Below are experts of layer 6 (counted from 0) of a mixture-of-experts language model. Rows are named router (the router's row for the expert), gate (a neuron's input weights, with its number), up (a neuron's input weights, with its number) and show model dimensions 128-255. Each number is 500 + 50 x the weight over its row's rms, rounded and kept within 0 to 999. Numbers have three digits each.
After each expert's rows: "gets" lists some tokens that make up at least twice as much of what it gets as of all text; "mostly gets" lists some tokens that are sent to it at least half of the time. This comes from a sample of Wikipedia text that the model never trained on. Tokens count by the router's weight.

# expert 47
router:498562485507508560479491444538652404543512377484534582450525510573522519470604420496426530578429487455590543553495501529426458512495476470468515485518466512516451589513533477540560461398483485600457492513480469526488486401484432533641519529439540552496504504548546511560453430524470540451518552496505474467497559555507488462420469452458553572470472502536516509450443500525500488525631
gate0:532513530454446506588508482549536440532490521578408526566528483476533561564518456581404528440505564536597463464507592545466499557422450508481512508547461502491562619618502444509514590558530447448520424541466414586413448497480460336529492618553502424406451534515468457498496486492529501535473559543514465492592482529555486471480353482478478512500547475522535524559552521517503563513518
up0:517536437496528499549434503438487455504446552506523452519521521563449567611469459588489515517580505499445467528520585524417521534430430438514599521511606457490503444492457612406619489483517512441496570466524446563485479468497490633415457532397400465505531484491463464532484522570426496470540558518491543465441509474507507386568450540588531520542401552510512537465481466493500441354600
gate1:458448524515473522424474412480469559536448503547535445503499529484469566502442573507455599466489476544542579462480538442462505562440511541433536480552587569525532489516396453558511536497526434428487513523480426490552454497554568612588452520487507490455558573511471424459407496537479473481489482585536486554526492475528556476555517476533439479484397585483514441536442504565475493502381
up1:450402439501416513521504358514467540493409510502524525473603538539551473383513469434487564481520480483507536652512540544423476567507437537463418454504489460511501521544438623456534562446507510481529456446512514499449498492369540536476576530420492495514503503509507457554572403450546437531494519504483550519537509461490479465463466449485523504395446461443380527439417481466489443482551
gets: "s", " American", "n", " British", "ian", "ist"
mostly gets: " British", " English", " Russian", " French", " Italian", " German"

# expert 40
router:519474475554510569569471472423674477521499516443487518422499426486518433496481454462487587456406481543515501504521489560487500542450446442505534505584451509542386539552476547539505426430502483561433468454521403530462462413438566532498403509504558557526486470541571609516525424477483363471480428544510418485439523551577517548503464559403545568493468420483462506512406494485522548553542
gate0:468549559457446508603524515637517449508514498505429486585567525398517530531469541467515456452576482544577474501510573489474547584381521453528489547496426488441520550561502480500465577560504460507508529516507485585522410489457502429440420424610496448479427509505474463548497544543481499520395493489557469497561486534524497511445425478489529489511540510599546480517482443509538543552524
up0:581506529519501485464501533412496464502485485413514528562413495564427519525486467532512472471512562495463574461527503453469451545520516448474572505541539495512480507439406561407595508544481569428471530479388473507506545487432502625413557572407452532496441458422486476535485467586549567494556585589455530510427473539511548472623458561554530596571454535480471506491489523497499513386488
gate1:425500470574514515513511500513492420503502581480537485472492456534499590520478476505422542455451551547425541484494538427423598475442514504412543431500547451631496452502485460435491520514553534436574500471536463470500479492618554594547509501439476525474524502425463424475508545482517483531443465532455566475535471475503624464497508583629445476497527483499577429491464455522467497456431
up1:463424452486460493488497384509462475534484509460510497551627557593478496439545481427476605427512491519496510594503478455444514547529512534502513477469510504520471529504511620491560476487546509448528525469464489468406449496435526552506584566394542486581504501519515502499521422527493425515529458554496554600516597486502539502457454550531607536348472501523445518420482442507476451492489
gets: "s", "H", " number", "D", " based", "K"
mostly gets: " based", " research", " small", " data", " number", " list"

# expert 18
router:541471515540489599477573484509703484488477454447606472488492481624537458542490432461466559545395472465660446557500415477482497469465499534554538634594500477594478543390546508547573458422489495544476457516461508437461404507412469483571495441494494491430471449516538454644545419421498432524547566536535483487476556498584430510537463451518510557441489477520439592562486486515550549469578
gate0:453501490506358459519582601566481568515503498558434489510552490447531549536483562533461462461540453434555475528468580459458478560490507486555573471507498517458516633529496483544507559568544447449467446445513456569515457549496401459495464500577491452426476440515484449561503518607519443527428440495536486484524560544641489415482418519516475546497469595534591518596508536486441546560424
up0:536503453497535585483459467482494482477410534503492527536517442614462555552464492600373471496573553476444494536496515607494538501462455453504549501494475448443484451480441565438607542491451477400506538437454442537506575497482529594392475554412393429415480456430515471527458487535558504533465554510495569439351474458472569507535475567543541569505419515519481555477463543448534498415561
gate1:423517465500490560494540470469475510522525512568465489555529495547573533498448566527377510531533456536512515407454543455346492686420506507564527490530574485545533534584383452485510533490475525450509489532496481459453474438559501550533536548482513492428565544422488463449454432542551603538471489557463584560595394515532475531466471522556440469514476555504483407545472463527508399613503
up1:485495452490492543542522403509452472524427478535428526525562512578483473496479465492451520433577527497507485551493539498459571590541492578438400467461498486565461490521452588455564404490630518501502484490469473486406476408401511581452576516430489469492460515457429465554524424487563430540534476519532504550554503498542555511422402433499654527342482494473436456447486472465435490461503
gets: "s", "th", " State", " River", " County", " Cup"
mostly gets: "weight", " Township", " Albums", " sq", " country", " miles"

# expert 41
router:549497537615507505534461499538616492399484471480496457508554505536543429473443461473436524541422501444571506606457521523457448467485460424575473487508519563502453481423538487518521493399583458545413522547487476540511470450527483467578574488488478464592407535453482470578381493480530523513550507500545548454482500509541465603400455530501593533428465508555526614456512494450488541490552
gate0:484522614435356489523527501618516470546533505537404502518532520432548588522495542465488559474486489466569454471420559576481503509408495523488500515504460541446532589606488440452447608519537480483499521510551470520463452518441466464535473419613517470457412537533455434559505545530517420511430533463586570506559488512572494418477478554476461504483603563490569530563508449509470555545565
up0:566491433496489528420453447477507423459476487486481477504445545566443545588394435572465476492552511535467489503481514552471477572447335483476486521498523451523534480442483541425500564483558527466493588503422397551448528449478487588435503521438415488543513491577456512578499523580467554407495556503575580482384514457518518435578516558521559581455457498444504614424491476486594485461473
gate1:445484498572584502416533512541462497533484577525513466533511460491550544474507550542394477493457497575434545463483500550443544544373525444466463422480477593550511485556383439542500456522530546487499494569489534437411508452555455537509507485437515494476593438435430397509446563563507542515511475506490559523575497483447563446450475527615366471460442542493574402463474464575480421570478
up1:500464402535532475504465392511463528516519504408459461531590542553555467436502430442526479474511464526489449520520464570444579551466452578516482486468520503522434552601554579413509479478565480491493502495541493482483443464404552498411502492402461446592461477463504504564574461394436439549527547495489552503565568392481494489510467515519547480446423520548469504468495436502520481452492
gets: "=", ".", " =", ":", "\n\n", "ity"
mostly gets: " =", "ism", " Cup", "ity", "=", " relations"

# expert 2
router:470569573587562533498534539522645433530483514432521543430498534527527515432624428370457535549482512523559431552478487478529447452481469535529437543532386520575412512432595450519512368422560430548495512529446488586523524489439477521594498448476606515487435456549495490534381453487596539548526430477450542504355554521494431462482440509490579620474514463486550608565459482498519522528506
gate1:508465493473506496485491477533450547534485502486498530458461455483437516445437521510450571461476427551523584435531532508380540502426473514489523484454531506578534449567418517489543531498592486418519504514467480523504529575562541508528444493544466528528617493384461375409443505598501514457463456535461510503589488490481504503459502563447459503485513563477509425531400498522436477537507
up1:478463470417551492555525438466462501506394507510504560620574561566529457472523455433468548483466497493561523545480566529484550564457544464472476453457480430523499560525427512400531474485549522492513493431432550506448513420473546582468560578431515478525470476418480419553558495535520504500499495573576525610571566479538525515424416509517619497479448464471464460503473447486432413543427
gate2:479529534581515560526452579494550464539530498414597473506544449531538563570443514483510434532475548396529469511541510478533507483459469444523528370553457463566509505472519571556617505496485442438513547473465563554520483384520623600426474522482459505489443500506494527448428558513508542503483513528416573498402483446451461531476507465478500521432507414421591519554444480503394580408444
up2:461462485471474583539468529583498436544376391541434525535460455554583445413510529520564604440513537492450509426464519525449486514487451471586500505412393500477525484452519514507505527487526443626460513424471526502543513439595433542498522548514550508502483453480475569482409485585615541525522438511544519533394454504489554538505534532498508492461502459476524555541529550454555470466511
gets: " \"", "=", ".", ":", "T", " '"
mostly gets: " \"", " '", " “", " pm", " Title", "Area"

# expert 27
router:525504589542436526534315477468662482496513460479556476444503450517530443470493496466457485563501502408437465557495517453446534465460482543492523530471494514548432581471537580480476443490519486505394440538492537459442513511450537456477594472510500453524408469503416530518501463497534503579504472455577507447489463534504498515506533475466538539451493397575586634466447491589460548497511
gate0:521505521494452458598532541648500543586518516516480499495506503408519585503489566481476473412519477489458512549469535548471504525476473492504514465474453554433550571576501501470513535570506473438505449549561490590473493484438445427480495481638514466506466551510440422573529532537526485516435489429489524419608440496578499468485399498478468582463565557622594566512472488505472589513583
up0:632532449573549547475490494436491442453395530452501431548500535542456576561468428531490536547563501515493568457510477488473443509431414479508499426514568438541497476476517626409537611480475557418514524375551513554453548512479545582463561544427435435503426481479482464516458504534578534386515513577487511475368476483422541439562419553559576567517484517522517536479456500485504488411559
gate1:393391451564517540489519464441464464547545530613491475540526488486518486563462555485406549564480532552505553467522473406459564486412509435524533480529601453560502481490452489505517486518459497477462619526486484408530462476545496643551536438535518464498523533374454428427491549523496536512477478516497565502482466499460539485455512511570436458454526561480539488548484535486545480573423
up1:478441507485514527499539426480465532532464517465504521490527546561509448408512432398530545489471424440452456552465561518469605507528488510499409494478472504490482514549510527485558502479518543505516466432554517498396460448519526563583639500439467418507469568454455493572609493516477354506539433544538602563573523451625509481504465441489580482377468511450416470457478505485505514480529
gets: "  ", ",", " –", "t", " of", " in"
mostly gets: " Sch", " von", " Ing", " sch", "berg", "isch"

# expert 4
router:550562465548496533548477618430609442495400457514414458436436505531518491456464440427453549480396504467480487608416464557554465445482463486612504467509473558587459566448546559507493483468470509533461454537462509550457466489452454496535526489445502522419495507419522503507564422342533388558560489472522491503424504514570471495407462562524557555483532470530488562494454500527448592494567
gate0:451483520465479418558571472598492469566497500504435516399539501388537508577437546453450532425546497466473480504420583548461525537418489470526553515519509548550498544588488593507517613556489449530525431513565466565463509507404512552490447543649498524506469484545438373503482489557520460471435483522531551452553466533558450421559445513512464570409509580521523441571611512509435514477525
up0:564536429519527496481443462406491464480477558461468511548471493549406539538490475500420388540565517599488502447535542529463560513424369411509548494516592452529520470469440536434537546489469463386477563435436434437461425629490533606431508613480462524487474518479416492539479464502440525464568547552491547449348464527467429476562422548530538491468502526490465520446546430490505450451483
gate1:388439578536553464523454463436447529595536497482452508421507501477509543414463504550465496508495516534478543516474653481471522508433491475526570433543532586570515527522454484535573543511563437429550515446530536511544502441525566518510463516453467566452591523509424430460542558479558548470569489567378502449497456469524550499570460450526490432512456427459528449481480456553453514542457
up1:451447416520469501454497384499470431491425473486514501473592500570515433415494417430532529477539530543451538529494462613452563602530421517466476469519509481562408488570504484438561443462533510544531444546518572505437511435471549556485542560429457417540505541483431507578616480499536397508526474521459577566549589504525511560474435419522629485455494491488467425492453407542429459529494
gets: " the", " The", "The", ";", " both", "ra"
mostly gets: " Both", " Chand", " The", "The", " the", " both"

# expert 39
router:528532515587487531516494503524658401499494427457566566418502515560439431508540459460455491533438494455508462533506567434473486454527445537456494501455396622534454559512570501495525359468520558584435444523347492544482475569515484456417488434535494446519450495501570440558450469487568548605548540491507515478494556543506518556457449500348525642548541536515516523559431519499483612491521
gate0:518461658482432449581526527619495458530497493535445524512501469481498569531433517477433546412477573502502492479477540472474556552489573465520487474508412573459498626559468458544548606558494508459502419517519470564474480476480399489496503500620494437491426556530487415547457558530547452540455575576541543435569507606568493506495469483480386522490481550585540495525531501537496464484511
up0:586478423466519543509507443481492485474430491468480472586488475498428480577469482455404456430608545537445580531532505481459525574421487467540499549513584498512461452432438566343630558508471521467541515462489378572517492486454547608445536499416419441497454520467489531550522505531563540502533594519509517548419442535557558451549470564543516516467471534486470607506580493463502416417530
gate1:408543464494552437485510422438455463503492504520465506533524496435534578473464445529451525403500492533492498519507590430474540576456537508387517542490555510569568503520441541485536573530501511463551459562493542405493586509588519576520431464435504505463561583403501430517524501501500500551447479543463630520623451461452601575519434454521417415466557492478493451461599442529518521667460
up1:478394423448500596490560397568449557515418517456450581533610511563521493476529498482515618477536552480494528553428515553488562526499434529489494480501510521517446468537438557417485496478570470511529489529521457496465469453439471507486588622397464491529552556471456486588501499506544388521554481500506528510589563485465502574427367484525599481361521463463467457513414429464409474503511
gets: ")", "'", "]", " Al", " City", " all"
mostly gets: " himself", " future", " itself", "]", " Far", " Nas"

# expert 25
router:430523539531570595466466510476631444551421470520487476378399480522489364448481395408393538533437493474503491534461447476502411422553519532528483472472456594450436585501516595528580454478510433588456505468503468540415510536417509571492502472532596521532513540453484527540404485449497507584521518465471455437501457612587475513477398476477568584489455533481563557552448538480482485561499
gate27:525424478553472535573536602584534497497461507472446451563452545540554468534529483395457507517433453530538566531547477429548481506511472526404480452411510600523508510589486465609498419492503546504546519486578490447453461463505450535483410518481526552467448429500526548515507481374414410643542556445556446466521498504573492475507369532478520482593401488566436567522438562492458514490529
up27:495503519489493516447362530399546575460507465493388426591557474515543495465541572563408465466487564497500484500528454528472514485552545443446442573512421504468375519413418389431509382518440511484459415592476499471568480462494541526559557480546452529481503522572454516476410499536547551393421496483556523426457476489545599549449554446473637502502521514500523522538532405517478530485483
gate28:508585474502474534404638485493469518462435445632539428544482443482483619501452522581510491558455563466510462504492450402543592580517492579545545593472461438405547467418523468522483515532477487497498457541504485466561448488462456426481505412460400483510461443449444514509508553424520460503571566533475429516518436470504370564434546544516421454446526556557493536490473466466492493507437
up28:520442512404475455453475556558555501529492545567527489474519433548475481473382567445544367557484559513423523500595461465506473531508457511519425487480503528503446524491489608482542489432506485467609497570497389509482513452411554406386400485504476452477546533457442506487520545580496540525489477498501477523450511569504605588485448480506568429525592469487471452484575483625507403440447
gets: " |", " The", " the", " A", " so", "A"
mostly gets: " so", " FRA", " GER", " RUS", " SWE", " GBR"

# expert 26
router:535537508571446552568381474465654475614499454380450500414508432522580428483552500484422450573457569495500508511517450460482458505527495427530456504550443444527465535436585511551577438436497418517398464534469442539498587485504492476459520526484521556501440478514465514601451448409537500575519432470547614401501411562552522530423498481428519550456451400452493546502442489545408521503521
gate0:419541615529419417556478523582502386569519572545413603511564486406493590495453528490490509409565411483542497529392487549479483460410472500446491428480397517499538528596442514424496558533540471578462416459588455505445493493490449439528455466540518513470453538519512358514463452475502474551479445507559520470559496527583508527469393545426439505460584430521624445537517470515412509488501
up0:547506516460608539512469500451512482461484601449535501497447486476421504552424417540437502531563573505460559445528498554432505533447531516462501445559562455500517450522379620421584554533481567374519509523504457502453540531432492593481486493388397457501472464461445593527464509570496545490549545461531558503412498504525488517556448507543554532462459556523557547439506502451542465416484
gate1:458470478532498517502462438561456565508513452510531462521561552439454456484338437521404550521449458505438565471524637423424565504380573511463552513518456503556562507492447474468492513542542492417521467560449470452513538415599491569609468455509482463578620478460470451485525575522551525532462469573509548565487419466487524519456562462530425485500485490496466441505537472538457489573395
up1:407489404507496541534503399516465517491463484397507416490556544575491496479515471407530562463520561469470508619493542511441517541519515514572463488414466569540441533516495606397529498488504460491525499459499518513517474432428470578522536587398447469520472494470479507572501449421426459547492563491410594596590573448528522484415403470506587452345449493484510472478443465530405472499499
gets: ".", "}", "\n\n", "B", "R", "1"
mostly gets: "}", " www", " lies", " Website", " J", " Ro"

# expert 21
router:474517628557518555512503452462631481487517399401568582450467515506581475536573397513488546672414525459632477544496491485454476488496551511510467480574427474420417486496544526425528503484536529503446439522497499378438461468444403472498488408388542533442503508501515487544456419467567503529461480474517573480422643484560446545442495487490480516425569386516494541508531453517524551563539
gate0:501539552423505463557580488543499429526452481558460498497549505389508558514495548540489498446496530549558467486444541555509483586377524510524562537510463552463544517593499338468529526583522451442485397428590415513416484467498523444428529516580496409469436477447458463494502548557494509490503528453480478400499468460541499469407476482409375576473600479560497461578578484541458507478478
up0:600475434497569464517455482466495484477467508403533506573505465555399448569484428472446424521576576524484492464519570546439446488399427470539594528526512425521493439493492577395632570450463519487571553423409418541427532482461489557450493510418410500519508480504483466541482534574605528483553629572481471470461433504488585412532470633558558567520402501530491436530433494438534497530514
gate1:457506583518488490520429457550459427611477470482501499574487504475545533521464455533447550453423506553467499487509534471385555584373509480442502464485473441595531470558406404485554432531606444451629479457478492525450462414542442507523517490519529549483597485425437413493485517499511533446515498516443595466524354444503543462442541443523434447501467523450508436560467444574528486583462
up1:484449443474540514499536388445466531506474538432488500563509551540508464425536484410487538550514508467479480568455551553448516544516500528473460430488525482513480534494533531409569510442568464464533473505535488481425505451478503554458554545436523437540470486529493560606566491498568482557461504518385503524603538454517494530440387413460567456453483473481448493418510427547541509523447
gets: " |", ":", " of", "ing", "it", "ic"
mostly gets: " involved", "Early", " Animalia", "present", " Arthropoda", "See"

# expert 5
router:439544479620480488524457481473665500508601521472448516496525564533512512543528491526444511575526512448519449549566477518409512412513576467547488447476487526448441649546500440568521474420511543579474437596436468481472459470473485488477547472485521384507516445512522456546449422487534429558568516501521549482459556488551422488414422512488546626530527479464539602578465496503553518564568
gate0:501571490488463442545510476580523481556441485529454509502455485431466523465515691476464524515565477489482452498473555513408504503453534494490587443459525531469524563523528475546491601518495473499419423480541387599400484506496464430447456419581511461505423538546428435580567521492528507522518522514521517469611484509556478480539428462527434516549549464624567459526477455456515458485421
up0:565548439444528533542488455433494462512478485448484469515521490583403481539454380516439389471540592584433479491409517506493522513496397397602556520513510458542546472465410547417553544474510464484528572427500402491485542528408538509433455501479414450541460481517476451543481493556504519482494575596514557511525463560504503502596464535524558565450439530544489496534441552467591432427534
gate1:422492562511492516469511444499464492537529529568562482537441501459432549476481545483442532485510466568474506435475537429419534614428537476515525434515524460527563445485431403474549541538426525426587537560468460423471516453560484590481528453540495513474550519412431438474490612548512540541514539524503517587525500444462585479480490494532390440481439456475515462508482419505527479547476
up1:490383433471490543494508404545454517500506510401484515488617529555533428419577441372519482473473553477525536579460456593477508549502472539530522443471515494502470526530467594449547520485498469453500459435446528509416465528461531570489546589416456466537453527516483534621489453503460405524479551542491538509558562448526536477465429514520614501431486534437444429465413422494436492487523
gets: " with", " to", " had", "ce", "e", " has"
mostly gets: " with", " With", "with", " due", " together", " resulting"

# expert 23
router:548535554611523595517475442549615496550505426447507516474494479590519415518523414477428552564416545431596498528572524540400449499490451524512526487497518517470403539496560539561529451442473496564443412466520552513517523439455441604574449461458499503453497401520516555614418494441462433507545498448555460450473587485493475527575437560526469587432465533531476477578415534525589484497574
gate1:438420535547615551384456468487439425541529553557525442481558496492480505471470522532454523486501453551506566466521560455383570601408517499430476500505555473499447529515385481496534501555562547406523447602497466543542537443519544651537514513533473530529610458445481442488526521514514505496508459540432517467513505522543526486484504540511452480504489537516480470430508481502486477585415
up1:498401379532512571509477354534465489508414531450473524515543574537458475429535466421475572451520476447525494522495547496440519541496459593542431474523513455509490535566470548458515480470488443519519485498489525494428452405438581538476554616408534500568509452442488401567568448443456457541520527492550522504515551488590493519469419431529518484430488467456443485468441487527505486498503
gate2:512495502593495578535512575552532533586528512443513445464517538540511516562527506504487538494497504463533489543636549513491545474484461503526543339537464380526507585452523477516524395544514469400579490486598496525455515436507592563497589516456443482552485541551494514524410444475445591457493485513475549452520475519456477555435559409543378483535351477507550496532393346444394473537502
up2:549488476465430541463428526563485461509420433465457451415362468533493491404567455457553502430548452521473501452497519529462505508547462506587505524511505384480475496455525566447422459489524473576472541436513447472571452482574457507577474580549445554534450579465513411504435510492582573548448453526520531493502465597520456523545549487576476449419491475496567523546504491569548504517512
gets: " |", "|", "\n", " series", " album", " game"
mostly gets: " MPC", " fort", " broadcast", " brand", " story", " cab"

# expert 16
router:479534503564553535542460533487650506559479535474511536493504512481438428496524420474454552523417507472566438517517422518552492423552598525545555534481482556529440605483568512501506435463550406551419436471580484509416489481491531529483591557461418544443508530516435478524388439500463520471600539467456515421506473441554519521531475543487524476418443430472555528543490474585517583571559
gate1:433516483580529552504564508418453542495529549526460479566513499547489539493463547542441549488506563567491550440439519453435592477468532475459494494478549506571501431528396474573506526518481482444524480564504470471517493472561551637614494505586481562498510514427404448511520549513518462524517469481494581471536495443407570467543528498496455466522503592444503486462487495467474373541490
up1:477428460513512502470495373570456488504438464484482475517533519608513390421470491398436473507560493426528509566453551518420612490513481479482542479474472546577436491554483547464549494507484579456486462510521563512412477433453536550486580531479481470531469447501470537493582449449496419533467479469531584552518579479524518484462437459551542501430485471479445500500511440439484495565453
gate2:519467489460511543538509541514540527490535503433585468498546452521547540568437447429426492436530563528459470426586553592502491524459519497526545302488458461592494459562514503560544424559467481401465450471477482508538567410554581603481483550475448438495562450501486496472400511599477559503502468515531597475501439551473488486438532490464559453503452490454556500541457373489423457524497
up2:515482504388420467573454520615501471581419397532509544527423468470481470390485524512554571518577539536516414421415587490526507573495430498565424503494441473456491408501520584517519478522524470623481490459512451478568470431556416456468473582575561453487460513467498475467527459605610512493544429507509512510500396555527467516469544489473534491501501498501515467503515491536477487433541
gets: "-", " and", "\n", "y", " &", "z"
mostly gets: "ō", " Fu", " Tokyo", " Zh", " Yang", " Ts"

# expert 32
router:550493505605568546484474501481606397552567536445481575459516455577521394520576436450353458528335474433613544543435440489515494429493515563539470461590440460484475494431548523477555467415507486550371527548418522475503516450468514513524478497492539573506395494493488438595479453446483470559612401548451550465505457524571458518416529597521535456510513435510478524537413536553510471464562
gate1:423547404520547455462460475529470451558474520521459476571499501527458488457509532534449537466472437536498582507490543485422513521362460494445522429527538474541516447579460486516543546534502492397515475519474520460516509436563490569505487469443480472487674450418450446482493517517568449445488477487460554482507476442505590508508541492573522543538525503489529456489523478535487479607436
up1:406491437519528470440469376529464443479464531500483496480537556511503473450575457372483590455495560480501507508434535537516504528525509542497429483502546522487514498537430530458581545472558510466453488490469567508461444419424493537472570528475501403537484550450481549564559474457515423496471494485485585549588593485548502490416527542461583453399491450551457472479513436526445514527476
gate2:449482412568428501576576578577535516536533560466556465497551498494480499461472523492514511506545568438472436488501579470523464442389501503566472388558439462496471507491496527443493487562594452381510464532496561487462507363507509612456551538416518509511503497550421468505430504465496502511525466501521574474476484505484572590390550477455430490418459507427514393500421445474479435435511
up2:489522499413470510480495437557489517608452434491453478571468424593528473424483472495551495433493525515475432447471577566434460461551409511526457448505532430473491484470544573456475501507489497606485542420481431524483466519569486476513446607589541444458502532434470493486544492582569513577459439459530530545458427499496494523563469487446542480486479469416537490578546507518541531497483
gets: "\"", "'", " and", " not", " \"", "-"
mostly gets: " said", "\"", " used", " stated", " decided", " expl"

# expert 31
router:539481528585592559518484436419630445510456476502547496431465489503647451510526512497540458590461509396673517561492482540557506452560566460479509486573473495511431593424496495546506458439503534553512443524486526562531538477531412452517543472451494507462497450387483543602500528473542417500531456481541515520488611475574443514483470531428508557490505445486515539500455547583523478558557
gate0:540510604457394495636532554565503517592501541482476487499536519451548552526525544508459542497569498522516463491525604438475465494402506514511532503577481514486510610583456520540553556544506499535488433512536465523367512515477483451515531461646519451480423547522463449471481526542564457510469486592504535474597508531478488528521418408438415574502612575557600435500540457504469507424554
up0:561482453488558505468456437440486458424460517466452481502445572492482525498524445523550394565582568517499473439543555531465431563409394435547565526478484525478505503483465605414525510468514530411538530455467469472478525490522574533416448566441427499550489556517457475550454478533531515452462636500468534455427407519461466478514443555539627536447470490554435548564511519498518405398493
gate1:420472496478561505425508467456453448561507501531456527612507451457497548486399539506455532472444408516425558464498550409476525544401513451574463475499502494558576418569442417512566479543521474461495444509460449451534450399503518596531554458557577543477545527462433380539488562510509537529482413540502587511514532461529561507481513514480429439510423554510473405491400444580459456560446
up1:509448442477503521513495354529460509533444534455544493459617564538528457466519488442474563528553450485484542601497555510437462533513449555475486490504499440456558463513485575398481513458516449547481492569447525514409485507428554587483576516442419471538477542494516480547519481487509480498536493557432521597547579483492573506482483482501606493322482520400463455476460417498472423563537
gets: " to", "|", " into", "F", " well", " res"
mostly gets: "Mar", " fle", "Se", " escape", " into", " direct"

# expert 12
router:467553505586533524468472471462643438529529572467508606510516476476587483544571447428498541575439539536571443541513485514471567489510626501531512558562453528500380595499542496472482437355508461544420439427484518525412516506457412588530518520433441525587444534456447517574483396388477463473554464531489557456465549521497471496515531479486522605545506469552508448488488484517501514494619
gate1:435483458607469424424450543469455455482490534570486503543448422522505471488436496522437480478512460575482529468513600378439547516392570494456492480526516468576548502538431474483536586497527490497508436567487513480467549461551515575445584479500555446487525472463437426447470559504538552481504556525518570516480517547494519502429445523561407498506498502517534439418544495426487526564428
up1:460475456497495482498502420427456508451478541461434552511546571535547445399591392482442556468464476535510556522482554460518547594496474539525466497427490480502517477491404550507573410489507481495543473487506471466416498497438574562398579509459542479562476506488513508566578465467545422548483499530492593613544585504516488553419447404483534447435514488511435459401506470497467497519483
gate2:510524469511530545581486534527553522548482507514541505486487467515502536596505491447513479481503565468556434585549558530438405453439579519562434328480428454578503494536420541458602480495532506384466584447567552490465489421455513547479577481491518509424448514534447417465458541536530496525491553517478562447471417434426504562444625470560517477436494441464543495535462343465398500454448
up2:522417489427463491511402560530483406564458441542532451457430486533551445477502473465528557503492545435452495433462570455495523524540411443568521437431523455505551491462518504516465520546538515617434505422414563541515457474590473537570462562569529481485463443439462483534482518540538510496516420517479538506496330562573507529544488459508512496413500469421544460491581507545619456441563
gets: " and", " that", ",", " which", " or", " where"
mostly gets: " what", "idae", " whom", " difficult", " how", " alter"

# expert 6
router:468528539504558539616546556432628416568544483503557485418441563489613464467524434586544587600446509533564542499530448515500415522445515451511534536547432534500463472438502524459583449455571553528396491452474465517510512455416449471491506506498453491483455546500506519518479395477531479574579506614514581475478519582502496509456536541491539616480538424551504525542412557534421461537554
gate0:487519512462449428490568481540498505549450526523482472532512484427548574546435564469509480434534481508571526525410543538502492579452426480519548488549462599501576560577513464475494580538557480447489446491491429533396446494449445426508405450638468456490430585571430420560522459511529493505457535557443502448557547502553438541475407542402409485494506486581560505559504491598452543560442
up0:561588545517563499541495447479480449499469556472517466523505554550457566584477462552404374548618524530473511508448542533439456531483401391494530457528615440518533459457531575416546551497443548443565549419455471517499573583422574615421483508493384523530479464448476605565537426552482526483522534548485548454472497523546470425585491560507492536503413586523421503547484507483497478474558
gate1:441478542502492527523509466536454490593511467533493500466465473413553555488446466545433525455412506556435564432487564359499472565382588508481555528584506491596466437430432464528558529510492574395554488528529489454426514485476518624587498470498494450465608538492470520540437507466468511530451454596394527587471468426517551501531472551518438485571537459550433405518485434531497445455468
up1:488490413491511507480509465512467544513467513470451540518533517535553514439572444490506573483505498483514551500447490521487534582509455525474434484493474431528485492520467514443572493483496534520521474503554480474486486477425545525517491621480490454599532484498538458522569472526500367508540535534530532581473581427597520502467407465490574530401432448483521505407551513523524425529482
gets: " in", " is", " was", " In", "In", " as"
mostly gets: "In", " In", " in", " throughout", " Bh", " during"

# expert 8
router:510520537579527492419471525510676424441534460448581493467504553517523478531555434490454519571435490550545552590547569523487495495464548526529392550443545476484400572510553528474490475404548534481424488427403517550440528393451501550500531390466492507391452548535483512641489517406526412540544568544495525492453514512565385601474415485482489556519606441522503509519483531508495587458531
gate0:517517569443448476596559518584515427550513529556458487554491502387533512616482595555544510440538432533613389525456483562444429537463451505547473544547497563474514544559549494549530512546506579482564478496547478526493476464532417444546447461582467441483422531478448424518521545505476495519457516432592552458538522485551464479513368456489409521457555467610512483531503492518503479528523
up0:559521448466530507515495522464505446553448561426487494525458552539445507590484464570481465527560509545455504460474518526443489595471427451561548551519526437519436473426530585385622518487482489418523545392411450444458492490484514566481462449482401474493567502510479457521488518517512488503514485565495550447398521581479570482570432538570542483466458440502462568531530497470525481431507
gate1:505516503442520504442433487499465510499492521516486559520454454410469544530430567537560503474455427502528538448415581486471554544378595518441534474506554489511531513521452447473506504488577490467577406484502446459469466424532447578556452448499486556542569436460407419481480521439520494464474468522513562446471491495501483479456567490588502447522528463474513506487462478505486446511444
up1:486421475522518448476463341467470590466447505402435500484579577535510435490520454408496573460467471490466516534422544488446541545456487490519474470500517521519477485508460570459478466463512505487473472447454484533420505432415509535451553523462474463565476466458432468551592456419499367522504532519492542543550585472568501523523461464529573520374515458485493499472479512470464489478470
gets: " /", ":", "/", "-", " some", " one"
mostly gets: " some", " mm", " flu", "の", " engine", " Book"